From a checkpoint of a small mixture-of-experts model trained on Wikipedia: 64 SwiGLU neurons an expert, 273M tokens.
Below are experts of layer 9 (counted from 0) of a mixture-of-experts language model. Rows are named router (the router's row for the expert), gate (a neuron's input weights, with its number), up (a neuron's input weights, with its number) and show model dimensions 160-319. Each number is 128 + 32 x the weight over its row's rms, rounded and kept within 0 to 255.
After each expert's rows: a language model's description of what the expert responds to. This comes from a sample of Wikipedia text that the model never trained on.

# expert 40
router [ 76 178 126 108 128 171 100 101 125 175 127 187 107 129 152 107 141  90 169 185 158 111  67 200 130 104 100 104  79  83 158 146 148  92 122 166 169 102 102 103 133 166  88 143 101 138  66  75 139 135 145 112 137 111  97 120 212 141  87  91 116 192 148 161 108 132 142 166 115 139 147 150  58  74 114 113 137 137  80  86 156 113 164  74 104  90 138 175 135 147  94 111 163 112 109  99 144 113 171 146 116 121 123 134 131 115 166 108 148 111 119 160 103 131 159 101 148 107 152 182 144 124 102 132 119  72 119 137 127 142 169  71 123 159 117 107 173 106 115 104 188 116 104 102 155 125 157 150  90 113 178 135  59 186 158 152 153  76 159  91]
gate0 [125 112 109 112  74 168 118  89 134 190 153 101 165  85 110  83 156  70 144 169  94 150 144 113 178 165 117 143  41 141 188  99 148 187 131 140 107 146 172 135 138  84 157 145 166 102  90 117  62  96  96 152 113  94  98 156 187  87 157 169  98 185 139 118 113 116 131 157 119 110 133 109 172 157 123 109 112 142 146  92  98 122 148 148 113 118 161 120 153 165 149 206 120  95 179 129 128 121 137 161 163 204 127 100 127  95 184 101 129 103 139  94 127 144 117 156 149 142 201  66 110 152 150 107 129 165 165 164  91  95 129  99 139  72 114 143 133 174 129 119 157 158 166  72 153 139  74 120 153 127 131 136 141  81 162 150 157 152 155 149]
up0 [128 190 170  92 164 147 128  92 155 105  77 130  73 130 160 142 164 127 165  91 121 113 123 147 122  75 104 123 155 101 106 172  79 114 136  98  88 172  65 138  78 161 127 130 105 154 145 117 186 157 139 108 148 148 177  86 107  94 122  70 169  92 134  91 168 162 144  91 153 146 127 137  80  73 145 112 142 163 136 161 117  69 111 149 144 118  96 161 119 148 142  46  72  89 116 175 127 143 156 103  99  78 131 125 159 130 110 125 113 143 107 139 123 115 132 112  82 140  73 197 175 170  89 150 117  97 109  67 147 148 111 177 107 174 127 147 117 112 116 154 166 101 101 150  77 198 147 153 124 116 135 126 118 147 146  98 129 175 101 172]
gate1 [116 174 143 106  70 121 149 184 101 151 143  98 157 136 112  84 123  95 164 109 145 131 102 119 112 126 123  77  65 159 149 161 190 159 197 104 171 141 157 129 114  89 140 131 106 121 173  74 137 179  99 118 158 114 219  74 138 126  88  86 128 100  85 142 137 121  92 163 128 159 139 147 124 144  79  99 160 108 119 128 191 114 193 123 125 116 131 107 131 168 166 113 154 124 130 162 136 198 116 107  52 148 161  94 104 156 116 155  55 118 137 126  77  88  56 135 156 113 108 115 108  98 147 119  76 141  97  92 111  95 102 108  87 109 152 185  92  87 120 142 123 144 163 144 119 154 127 214 138 144 144 113 166 128 124 125 155 145 123  84]
up1 [138 105 142 113 147 137 107 130 162  98  89 152 171 109 124 133 121 118  85 123 122 102 122 104 124 138 115 128 106 156  61 107 125 115  92  90 145 145  62 112 109 134  92 119 155 131 132 140 101 150 127 151 227 144 139 121 158 129 159 179 103 190 159  30 106 119 166 219 106 167  93 148 102 161  65 115 123 158 130  89  91 113 101 156 149 161 135 115 102  95 100 126 126 174 172 140 141 128 108 124 128 135 113 185 151  88 128 157 181  91 151  75 112 128 151  85 140 136 152 102 201 116 212  95 140 119 125 130 138 140 170 134 105 120 158 114  80 109  63 134 126 164 140 179 143 157 142  84  91 147  57 151 106 118 193 154 145 178 175 175]
What it handles: Numbers and compass words. Small numbers in measurements, scores and rankings, and direction words in place names, such as 5 ft, 11 years, North, South.

# expert 30
router [ 98 110 138 143 175 180  99 142  88 119 169 153  85 133  85 141 127 122 121 165 136 123 131  86 166 140  86 154 133 192 165 159 141 144 121 102  93 148 179 101 147 160 155  97 157 123 127  88 146 114 121 130 109 144  91  56 147 125  80 110 115 124 145 137 159 146 163 109 150  63 194 155  69 150 155  86  89  98  92  90 115  83  90 120 135 144 129 104 124  79 131 125 162 156 144 123 102  61  59 148 133 132 144 154 169  69 132 106 124 168 153 124  45 116 122 116 152 128 181 177 142  96 153 148  82 135 120 105 104 129 143 174 161 144 123 146 102 112 138 114 127 131 163 145 155 111  86 145  87 115 118 143 123 158 123 142  75 156 119 141]
gate0 [159 146 199 155 109 193 227 133 107 166 136  88 103  91 121 146 155  87 118 121 178 137 167  89 156  92 178 114 108 139 194 194 111  85 132 144 142 127 153 151 142 143 160  66 181 100 171 167  92 151 166 128 113 129 191  89 191 120 115 128  74 101 130 160 121 132 189 113 196 125 139 117 126 156  87 173 196 115 107 100 141 200 127 119 126 106 153  81  90  97 150 131 149 104 154 122 111 142 125 135 154 119 144  72 163 114  70 143 167 141 120 142 142 124 129 126 140 121 114 113 153 116 147 145 138 108 202  96 108 102  96  96 131 128 107  68 139 132  86 101 149 129 148 117 150 129 101 134 101 167 112 106 141 108 158 142 126 126 157 176]
up0 [145 143 169 111 107 191 128  86 110 111 117 135 188 132  52 118 125 147 203 130 134 109 123 127 101 125 135 140 136  84  81 153 130 101  71 161 115 138 156 150  70  72  73 134 110 140 124 178 143 109  70 152 134 154 105 120 123 148 117 100 100 108 159 112 210 147 142  93 128 148 135 142  80  95 182 101 100 145 128 138  96 147 136 146 108 147 166 136  89 119 143 112 193 132 129 107  59 121 123 122 100 140 139 160  84  91 100 126 106 143 120 150  42 120 116 165 124 156  98 125 179 179 127 157  91 192  73 116 154 122 125 114 127 142 105 154 102  97 141 108 109 183 114 123 133 151 144 121 108 132 203 113 173 160 126 111 139 115  79 109]
gate1 [ 95 100  56 113  77 125 154 168  89 157 131 113 105 115 131 117 103 153 128  80 131  83 140 108 106  84 101 153  73 170 147 128  84 138 134 198 111 146 187  71  86 112 120 114 138 153 121 106 128 175 131 125 163 109 153 156  63 112 153  67  93 118 128  92 125 139 152 118 154  96  92  70 142 120 105 117  58 176 150 140 127 150  61 117 102 109 133 118 152 129 171  93 168 100 100 167 137 158 101 148 131 123  96 132 125 122  86 124 138 145 153 168 188  80 170 137 126 164 129 171  90 102 114  82  81 123 110 106 174 129 144  82 143 173 151 110  73 106  58 115 148 124 138 164 135  71  60 167 103 139 123  91 180 175 183 118  94 107 128 160]
up1 [145  79  96 116  92 108 134 186 139 139 126 111 145 102 120  82 155 109  92  59 130 111 175 109  93  73 143 180  60 175 155 183 120 229  95 206 172 109 152  79 129 119 151 130 104 156 131 173 106  93 161 137  79 136 186  75  68 114 104  85 154 143 113 102 143 132 147 146 125 116 115 137 158 118  90 167  76 159 158 156 169 144  67 119  86 191 139 120 170 146  93 136 131  77 117 130 133 128 144 161 109 126 132 172 101 106 132 130 103 150 145 161 154 158 200 137 124 153 106 149 100  75 123 127 124 121  80 115 192 139 156  88 194 192 151  95 120 133 122 141 176 122 189 127 147  93 116 136 117 114 137 153 141 136 141 135  52  66 123  99]
What it handles: Subject pronouns and auxiliaries. Biographical narrative around subjects: He, she, who, they, commas closing appositives, and auxiliaries had, has, was.

# expert 2
router [113 161  98 135 172 198  61  69 105 158 113 144  97 122 131  87 111 120 121 114 144 172 127 138 122 114  99 154  93 101 139 124 148 120  40  99 171 116 105 114 134 125 156 112 122 102 117 116 119 117 202 169  69 173 132 113 165 158 103 120  69 113 157 168 128 140 113 133 119  83 173 175 111 114 133 113 113 121 101 130 125 153 168 106  94 129 120 169 106 158 199 157 150 100 131 119 102 108 147 133 156  96 125 117 115 140 138  88 124  95 127 108 114 179 109  97 126 195 135 156 148 157 106 110 106 103 119 169 126 113  92 144 104 126 103 114  87 143  87 130 127 123  86 159 143 153 152  92 177 107 137 131  74 144 140 138 175 136 160 149]
gate0 [ 55 100 161  97 136 145 149 170 123 168  86 116  91  98 133 156 158 131 135  83 167 171 129 117 205 114  44 143  97 134 118 168 161 176 168 142 167 168  99 114  87 136 121  92 139 128 154  90 114 151 104 119 114 204  89 173 117 133 124 130 107  94 118 119 140 139 194  83 135  87 155 173  99 167 140 116 120 112 112  96 124 136  82 105 178 115 108 102 124 147  82 171 125 138 174 175 143  87 136 115 109  97 144 131 145 216  87 138 125 136 163 139 122 120 122 129 137 144 158 151 130 130 175 183 141  70 132 105 126 149 140 131 131 110 135 113 112 108 179 120 133 121 139 177 194 126  88 184 113  89 137 126 172 134 202 154 117  91 207 101]
up0 [153 131 137 168  91 158 125 181  97 157  94  89  96 148 120 137 133 130 171 108 156 139 109 118 120 143 148 149 123 160 137  79 136 101 161 101 185 119 100  87 131 148 138 122 113 156 183 164 176 104 125 119  73  55 108 127 111 152 155 143 105 212 117 144 159 118 105 116  89 118 128 121 158  76  77 131  94 108 134 157  99  93 152 149  77 132 113  76 146 128 107 165 165  92 163 153  74 150 147 106 140 141 171 119 112  87 116  97 106  93 117 170 105 182 127  85  74 183 100 118 172  81  75  87  65 143 167 165 150 180 115 120  96 135  67 144 133 113 116 157 131 134 135 138  83  79 115  72 154 117  80 142  56  86  64 156 160 198 110 156]
gate1 [108 107 123 146 109 205 103 141 135 109 144 111  97 107  92 147 126 167  98 166 117 121  80  92  64 158 161  82  66 135 106 151  99 106  69 144  81  85  79 137  66 178  97 145 135 112  99 154 124 112  96 124 124 104 128 119 148 183  73 115  97 123 132 144 100 115 128 119 138  78 148 130  97 102 105 130  79 125 154 131 126 135 115  97 166 128  80 154  58 121  96 153  88 128 104 145 114 109  98 130 104 154 153 131 113  86 136 123 170 119 158 135 152 163 121  56 118 130 187 200  72 182 153 115  94 149 102  96 155  60 126 138  88 197 108  80 172 109 156 178 133  87  66 134 144 117 120 112 167 125 120 150 120 136  89 107 144  93 125 169]
up1 [172 111 161 141 163  43 129 132 150  49 121 177 168  98  99  83 150 122 125  74  79 158 157 126 156 109 107 156 178 170 160 126 144 115 162 163 120 138 125  93 202  64 133 134 104 128 167  41 177 175  99 128 115 134 119 141 102 103 176 111 161 123  97 125 125 156 170 116 164 139 134 124 105 122 138  97 118 164 105 141 115 130 163 162 119 125 152  91 186 159 102  94 136 136 194 168 186 112 128 114 157  86 147 140 147 163 149 118 107 151 126  93 115 125 152 175 140 124  82 132 163  71 161 135 161 129 110 163  84 120 153 130 146  70 137 168  86 174 167 127 169 146 162 109 125 170 127 151 112  85 100 127 105 123 150 179  76 152 103  98]
What it handles: Institution name heads. Final words of organization and place names such as University, School, Army, City, County, often after National or New.

# expert 4
router [133 140  99 120  63 123 118 151 157 131  94  92  86 149 129  96 171  79 133 167 178 137  27 130 146 105 175  82 147 134 138 157 114 145 141 184 141  88 120 114 157 130 153 125  69 158  85  97 169 116 154 109 136 136 130 167 157 101 118 128 177 119 108 116 100  95  92 173 181 159 124  66 108  79 103 103 141  87 156 133 179 142 162 179 116 127 150 145 115 194  94  81 130  73 107  72  80 105 139 135 111  90 122 167 114  89 101 149 203 166 151 169  89 160 135 127 113  79 116 127  99  93 125 166 112 158  91 161 155 156 121 151  65 101 118 136 130 111 131  93 117 101 136  86  84 150 126 139  98 166 117 126 116 157 125 185 189 151 110  79]
gate0 [131  79 140 137  91  88 115 187 139 188  83 124 184 122  98 121 155 137 117  94 149 116  99 136  95  95 133 119 142 113 123 136 115  93 194 172 124 167 116 155 134 172  64 147  40 158 170 113 183 166 120 139 153 122 143 116 118 108 169 137 147 134 148 139 121 117 106 163 184 107 147 162 147  81 105 169 123 185 124 152  61 109 124 164  90 112 148 148 171  96 171 159 123  73 186  80 170 136 120 108 131 170 197 129  68 125  75 143 171 109 117 207 174 132 100 129 180 102 117  89 118 149 119 143 135 108  31 170 155 126 126  76  84 155 184 146  96 108 122 120 123 102 106 168 128 156 105  96 143 110 133 102 106 126 138 104  78 103 171 107]
up0 [117 152 123 116 163 149 126  83  72 103 132 128  77 152  58 113 149  90 128 122 111 130 125 133 180 103 105 114  81 118 167 130 158 209  96 127 140  74 171  97  86 177 136 145 168 109 100 115 124 123  72 119 143  74 111 151  92 143 142 156 153 105 154 104 134 121 126 200 136 154 115 141 145 140  49 114 118 128  96  95 130 114 118 138 156 133 103  92 118 124 169 141 159 142  71 116  87  98 103 119 115 157  69 138 115 116 202 132  90 159 152 134  77 121 106 161 151 191 146  97  90 113 108 101 129 153 165 144 124  80 110 133 159 163 157 172  97 148  89  70 140 136  96 100  76 159 182 122 124 135 163 125 166 152  88 132 136 165 178 133]
gate1 [155 137 120 140  91  95  91 170 161 143 147 147 106 129 101 181  62 151 120  87 124 165 132 109 142 132  79 147 166  73  84  77 177 122 227 145 112 124 167 130  99  91 120  79 144 120 117 199 129  87 133 126  83 101 162 148 108 102 115 142 119  62 196 132 123 173 118 173 115  88 131 139 119 105 170 166 136 131 140 120 114 153 142 151  86 123 139 138  86 100 174  63 111 114 157 155 122 178 199  91 111 147 183  91 133 102 118 148 127 123 126 200 163 138  92 139 117 128  85  97 111  76  82 159  71 126 144 146 132 107 121 102 123  82 133 180  58 114 109 143 124 127  96  98 145  88  74 155 130 138 155  77  91 144 179 116 190 108 129 179]
up1 [209  42 142 112 131 168 174 112 150 200 130 122 122 145 166 221 190 159 152 117  77 104  81 125 117 124  78 144 157  92  67 188 141 107 150  78 106  54 159  99  81 134 149  98 180 189 124 130 120 160 111 155 130 202 206 122 132 182 156  53 133  88 114 165 122 150 157 112 148  53  72  93 130 135 108 151 162 124 139 141 126 185 102 136 146 121 112 103 183 116 165 125 138 118 112 122 148  65 134 130 178 108 148 113 116 119  92 154  99 154  95 113 115 124 139 144 121  87  97 152 123 141 145 179 153  92 135  95 110 112 127 123  86 101 177 124 143 138 187  76 105 102  93 154  68 147 117 110 171 130 130 101 101 142 162 182 132 176 117 139]
What it handles: Statistics table numbers. Digits, percent signs and cell separators in census demographics, election and sports tables, such as 1,158 housing units, 0.4%, sq.

# expert 22
router [119 144 181 141 109  77 148 144 189 165  91 172 100 197 101 131 130  70 159 113 116 186 120 172  91  79  60 148  92  78 152  80 138 165  94 101 100 127 118 132 152 136  97 157  82 153 118 129 124 135 132 160 100 158 147 127 109 100 133 151 121 131 165 127 166 103  61  95 155 195 155 149 116 121 110 152 185 138 152 149 147 150 134 120 157 150 202 103 111 179 164 123  72  73 115  75 123 172 135 103  54  90 135 171 181 141 113 118 151 146 125 164 159 145  80  60 129 101 109 127 160 112 144 152  75 127  87 164 156 152 117  97 100 167 102 145 115  58  90  94 133 121 127 174 110 117 187 122 132 153 139  85 121 128 141 125 107 162 184 127]
gate0 [127 154 130 148 151 122  87 169 139 160  82  73 107 173 146  29 131 113 131 155 102  78 175 165 114 144  96 149 114 113 116  96 150 191 169 138 180 133 152 139 157 121 102 129 135 131 168 174 158 106 198 116 115  92 137  69 101 148 135  89 107  78  99 163 112 123 106  89 129 155 130 155 136 158 109 144 147  87 136 128 122 124 199 175 126 167 138  98 117 101  94  87 148 108 106 108 111 112 135 111 191 150 135 159 177  91 147 121  72 115  66 141 188 150 129 134 106 133 107 144 178  90 145 171  61 103 179  77 148 152 146 145 117 140 125 180 103 151 189 188 107 127 163 169 144 155 121 149 132  69 146 112 127 189 133  96 109 149 131 154]
up0 [138 178 154 141  88 170 100 154  89 139  67  95  81 128 120 124  68 144  97 106 136 133 139 102  95 157  47 118 106 109 160 131  97 131 117 116 164  69 137 125  92  60  76  71 121 117 124 105 126  89 130 126 128 105 129 141 107 120 175 157  86  78 144  61 123 113 157 179 151 159 157 115  87 131 116 122  83 125 158  88 107 120 155 126 112 121 194 116 130 143 107 124 117  97  81  81 139 130 105 111 110  98 108 135  96  82  84  95 150 101 100 131 132 115 179 115  73 161  58 128 151 124 143 107 172 127 140 111 140 125  84 132 105 161 100  98  72 149 179  98 107 128 189 126 160 100 150 160 181 140 123 153 146 138 103 132 175 193 100  86]
gate1 [126 108 104  80  53 116 141 136 111  85 146 130 190  97 109  73 109  93 128 113 129 194 111 134 102 127 127 150 144  98 112 179  63 150 135  67  92  92  95 125 106 157 143 120 171 134  78 122 122 152  95 116  89 115 146 151  90 113  97 157  85 135 160 115 178 124  92 152 120 116 112 144 166  89 106 164 154 139  96 101 155 168 102 129 181 131  42 184  84 137 183 101  79 162  90 212 128 125 141  93 101 125 144 129 137 122 128 147 144 153  95 157 178 178  78 101 165 147 128  66 155 170 113 135 137 151 110 155 170 147  90 129 164 130 144 154 132  97 119 107 124 155 110 126 153 115 172 162 148  91 162 145  81 159 163  73 103 111 126 180]
up1 [ 88 123 195 135 130 149 161 108 109 106 142 131 161 118 134 104 122 180 130  90 171  70 110 118 164 123 175 122  95 122  74 172  95  99 114  70  66 131  95 125 158 168 149 151  79 120 109 102  62 161 156 125 166 142 142 131 129  83 172 153  94 121 135  86 103  85  99 178 156 195 138 169 142  69 120 146 176 115 129 112 144 144 109 109 184 175 107 145 130  91 153 161 138 114 104 149 167 126 156 110 193 121  72  77 139 129  98  91 116 146 178 133 121 116 160 131 100 137 134 123 185 151 127  99 158 141  87 118 150 124  93 157 133 139 105 104 104 107 105 130 160 104 187 121 102 112 172  92 159 106 136 138 106 149 128 114 173 131 103 140]
What it handles: Table header labels. Header cells and final columns of sports and election tables, such as Total, Votes, Result, Goals, and blank cells before line ends.

# expert 50
router [165 111 186 140 185 179 111 124 139 141 115  83 153 199  53 121 164 127 132 110 120  73 134 158  53 121 173 117 153 101 127 100 140 137 181 150 117 140  94 122 190 100 136 171 124 101 146 102 136 169  90 187 106  68 149 126 122 129 184 118 146 175 104  73  36  93 132 151 125 111  57  73 164  47 155 179  91 160 106 145 102 166 147 121 114 153 145 144 173  87 144 132 159 103  97 141 106 146 140 177  74 136 155 139 112  92  92 132 109 129 116 161 110 163 137 167 204 122 100  86 173 112 100 105 115 154 143 134 146  85  88 173 156 163 162 150 149  90  97 172 109  92 124 142 111 169 173 140 198 147 151  90 119 137 115 124 167 174 123 152]
gate1 [134 118 164 232  96 134 163  96  92 142 150 109 156  83 135 117 153 152 133 138  96 151 157 104 159 142 156 158 187 166 103 103  90 186 133 184 153  80 125 156 138  78 111 126 229 119 114 178 135 132  77 138 138 100 117 160 150  69 175 160 137 100 169 140  94 102  99 135 144 120 117  61 160 126  97 177 124 140 116 151 137 174  52 185 142 121  94  60 125  87 167 137  89  93 180 162  81 204 146 170 108 126 138 151 144 152  92 169 110  80  96 142  71 157 152 151 129 148 118 190 139 109 109  93 107 125 110 112 134 173  86 102 103 107 173  66 122 184 140 125 151 116 135 129 131 173  90 152 158 116  98 148 184 110 105 121 156  83 118 154]
up1 [166 157 150 157 153 106 122  74 115 180 196 122 163  97  99 123 135 171 104 165 162 171 150  90 116 145 111 138 103 130 144  63 146 156 156 162 135  83  74 143 156 109  93 150 179 115 133 161 149 131  70 164  91 119  93 160 201 112 186 153  60 130 142 162 169  78 146  86 200 147 116  44 149 120 100 186  91 174 141 180 139 158 110 126 115 157 153 169 107 141 177 131  94 141 150 155 137 187 146 143  96  89  98 131 116 112 102 148 119 121 123 193 107 168 131 145  99 171 120 153 102 170 135  95  89 134  89 145 120 229  82 115  80 144 172 151 158 113 122 175 147  89 146 106 139 106 140 182 174 119 151 136 100  96 143 147 157  96 116  90]
gate2 [109 112  83 141  74 181 121 148 135  66 187 131  96 106 131 137  77 105 214 131 151 101 129 123 118 108  72 148 153 145 131 146 112 138  88 120 138 143  80 131 106 169 111 131 163 119 120 153  96  82 157 134 107 120 144 101 142  76 114 136 113 102 122 125 148 187 149 141 140  74 144 158 155 125 132  83 100 108 158 150 149 193 111 133  52 110 119 139 107 177  82 128 104 174 164 141 198 108  71  97 149 146 102 187 108 120 144  80 100 108 135 160 121  60 175 119  78 174  95 119 113 158  76 114  89 136 167  90 129  91 136 146 149  98 146 108 117 129 106  84 152 116 126 182 128 131 121 152 160  93 105 157 127 112 173  98 118  79 103 123]
up2 [ 81  77 112 167 103 187 128 144 121  95 159 115 124  90 167 166 120  72 181 107 183  84 165 127 118 124  44 126 141 127 137 117 119 137  97 132 178 162  71 112 137 149 119 125 115 157 146 115 110 109  94 132 125 174 155  93 133 104 109 142  99 170 160 120 131 152 126 170 149  75 138 146 148 136 111  71  80  93 122 149 161 178 106  87  85 102 100 134 135 140  90 139  86 175 144 125 173 144 115  78 177 110 129 163 147 123 152 116 103 109 126 232  60  75 136 129 119 173 122 133 127 149 116 149 110 117 164 114 154  76 150  86 108 171 151  86 100 132 131  49 141 127 135 152 130 130  96 133 150  73 114 172 128  87 141 108  81  82 133 173]
What it handles: Name-initial syllables. Opening syllables of proper names, brands and models like Shak, Vik, Dall, Chevrolet, Ak, plus units km and mph.

# expert 23
router [129  91 115  80 123 138  88 124  69 109 141 170 158 151 103 107  86 124 126 128 107  92 118  72 167 124 121 137  76  98 134 130 149 117 127 181 125 184 147 186 138 142 165 165 179 163  90  81 160 158 102 113  81 115  95 109 149 115 116 125 121  90 150 151 164  88  52  93 145 131 156 138 159 158 175 143  81 172 112 195 147  94 135  99 152 116 149 131 134  90 174 111 130  88 135 114 131 110 148 124  99  85 136 154 183  78 154 138 144 120 109 150  68 189 116 135 115 139 121 119 197 168  89 144 124 108 105 111 146 146 116 204 125 112 129 156 116 148  90  99  68 201  95 199 106  75 176 143 178 129 162 102 125 147 174 104 181  98  59  79]
gate0 [100 146 103 115 126  96 168  94 168 128 102 139  92  86 125 122 105  76 108 100 139 110 152 140 164 105 150 108 153 153 141 108 150  96 220 129  85 116  75 154 184 132 169 105 129 121 148 133 137  90 171 128 130 169 161 149 167 108  65  56 116 107  94 174 104 115 183 182 139  81 166  95 133 152 107 150  95 102 121 125 112 158 140 105  82 113 107 157 168 126 159  97 151 138  81 112 148 180  86 131 131 188 115 128  96 130 157 107 150 102 166 146 112 128 128 152 109 102  82 148 138  96 104 116 154  70  92  94 107 162 135 114 197 120  89 139 157 158  60 144 134  97 124 136 160 124 189  61 121 129 117 102 109 100  66 135 120 201 104 137]
up0 [103 136  90 102 112 118 194 165 193 117 132 147  87 122 128 108  68 124  95 124 132 119 127 124 146  84 124 160 167 152 148 129 160  66 209 106  16  79  76 163 193 139 156 167 101 125 133 160 118 123 154 139 146 155 112 210 128 147  60 104 116  99  99 143  95 146 134 172  98 111 169 147 124 111  92 122  95  95 143 108 133 118 149  88  88 141  45 150 124 103 110  85 143 192 113  98 142 137  89 144  99 145 117 115 100 150 163 121 113  92 106 151 144  97 142 176  74 107 109 175 157 107 142 102 175  83 148  72  77 147 127  77 127 120 108 142 172 141  93 149  86 109 101 145 105 100 144  63 137 118  92  82 146  59 129 140 150 187 109 129]
gate1 [159 170 191  89 162  82 138  72 166 146 149 179 107 133 177 137 156 121 175 159  69 119  93 147 125 112 105 150  73 192  93 114 115 120  43 135 121 124  89  86 148  89 109  64 122 102  86 122  93 141 143  52 108 175 129 105 129 132 120 100  87 104 156 103 152 111 182 126 127 133 174 142  88 146 138 106 144 132 112 141  95 153  83 108 126 119 117 112  89 141 159 208  99 140 142 172 106 118  81 173 121  86 125 147 132 127 162 101 152 138 121 132 116 126 104  99  81 108 186  92  97  71 102 128 200  88 127 130 102 134 111  93 186 126 119 133 101 135 153 113 133 110  92 169 110 119  79 159 105 158 119 119 176 144 141 101  89 119 142 115]
up1 [ 99  58  82 182 156 185  99 163  63 155 135  96 134 159 102  87 109  85  89 115 165 124 105 153 156 192 113 143 147  58 168 142 115 109 169 144 153 137 161 113 120 150 137 131 146 140 123  92 201 143 109 175 147 144 155 182 158 103  99 132 130 100  90 119 113 155  99 176 121  90 128 173 189  91 103 167  86 114 158  51 151 109 153 141 117 145 153 158 177 129 125 130 159  95 142  87 130 159 172  89 141 172 116 104 141  99 136 123 149 132 155 173 141  98 116 176 136 137  85 176 132 163 177 106  53 215 129 139 141 144 150 119 156 173 136 120 175  64  80 150 146 124 121 112 150 139 185 119 156  87 106 143  80 119 101 157 156 154 140 115]
What it handles: Plural subjects before verbs. Plural subject nouns and pronouns plus the copulas after them, like they, people, recordings were, walls are, tracks.

# expert 44
router [153 139 125 108 152 109 124 168 112  91  85  54  76  94  75 157 153 143  99 134 130 144 146 102  85 155 146 127  89  94 121 204 146 119 112 157 174 136 130  84 125 150 123  91 125 141 101 117 143 158  74 156 113 108 118 132 132 170 125 189 156  95 150  97 133 118 163 137 151 169  25 160 136 133 110 115 163 130 150 114  66  89 173 171 108 185 123 171 171 115 140 133 123 160  69 120  91 128 140 143  96 130 121 156 117 159 148 115  50 113  98 127 184 138 166 191 139 136 139  68 124 146 105 107 105 168 116 145 123  76 133 158 129  82 153 119  73 163 117 166  86 143 153 110 141 118 132 124 101 114 131 111 153 107 147  87 169 126 132 153]
gate1 [ 81 180 156 115 163 168 144 185 157 146 136 112 113  83  83 177 143 147  94 143 117  85 129  53  84 102 131 180 167  95 120  82 149 106 118 114 128 156  85  84 188 122 101 132  72 114 202 103 139 129  71 144 161  92  97 141 152  90 149 129 131 167 102 183 146  87 118 147 109 147 101 146 173 158 124 108 121 102 115 153  87 160 137 134  43 143 132 124 141 195  76 181 142 122 137 139 163 115 114 117 108 121 183 136 114 131 118  99 148  76 135 119 103 155  67 166 153 123 165 184 118  99  84  83 142 117 112 114 173 103 175 105  74  83  92  72  84  96  92 124 115 166 132 196 161 115  76 164 122 110 127  92 155 101 126  90 156  94 136 142]
up1 [198 110 130 127 115 130 113  53 109 130 169 106 124 144  83  76 127 157 114 135 161 126  90 160 153 159 156 145 117 153 136 152 126 168 134  92 138  95 143  90 125  68 133 149 161 118  99 147 130 161 125 122 126 118 185 122 122  91 153 105 159 144 168 114 107 104 111 109 150  96 113  88 120 147 115 160 129 184  90 109 123 130 124 130 157 157 220 141 125  69  86  59 107 132 183  66  65 120 148 117 134  78 139 109 161  44 107 113 128 137 119 172 141 142  79 113 116 109 116 121 116 138 128 140 133 104 110 133 137  99  82  93 126 104 138 107  96 111 224 164 151  93 153 119  84  43 121 107 116 108 105  87  75 128 169 165 156 137 141 102]
gate2 [120 136  71 176  70 128 123 149  83 106 124  81  96 121 128  93 163 174 111 109 157 157 122 109 189 139  93 100 162 136 164 108 111 158 168 174 157 114 116 106 128 133 182  78 124 151  99  95 145 116 150 137  48  92  85 137 158 126 127 179 176 171 164 107 111 107  93 189 178 116 118 100 124 101  83 102 124 127 150 153 199  96 109 102  95 143 181 175 135 140 151 131 109  85  96 111 181  90 126 141 145 126 140  94 106 134 166 173 179 134 154 158 133 137 138 104 104 126  83 101  94 111 161 108 154  58 144 116 167 154  91 102  80 126 111 120 135 153 163  97 148 130 150  87 107  88  31 135 163 124  92 147 198 129 105 102 101 152 134 197]
up2 [174 130 127 177 133 106 122 131  78 159 126 102 127 131 161 125  54 178 136 119  96 142 104 127 152 124 142 124 154 116 147 114 134  86 117  82 131 168 106 112 138 126 133  57 149 141 132 154  92 121 108 125 120  95 198  78  96  43 128 114 132  66 215 153  51 147 155 115 105 147 175 155 200 153 184 113  99 137 118 150  92 179  64 161  81 153 124 128 141  84  96 101  87 156 117 142 147 155 158 209 136  65 138 162 167 184 153 182 123 105 144 162 129 155 119 100  63 175  82  91 108 155 160 135 175 123 105 168 123 134 140 104 191 106 108 115 153 104 148  90  70 120 168 125 145 149 129 156 118 118 122  96 124 130  99 144 148 119 155 131]
What it handles: Word-initial fragments. First pieces of longer words and names after an article, such as Maxim, Tr, Cl, ent, pres, mechan, rebel.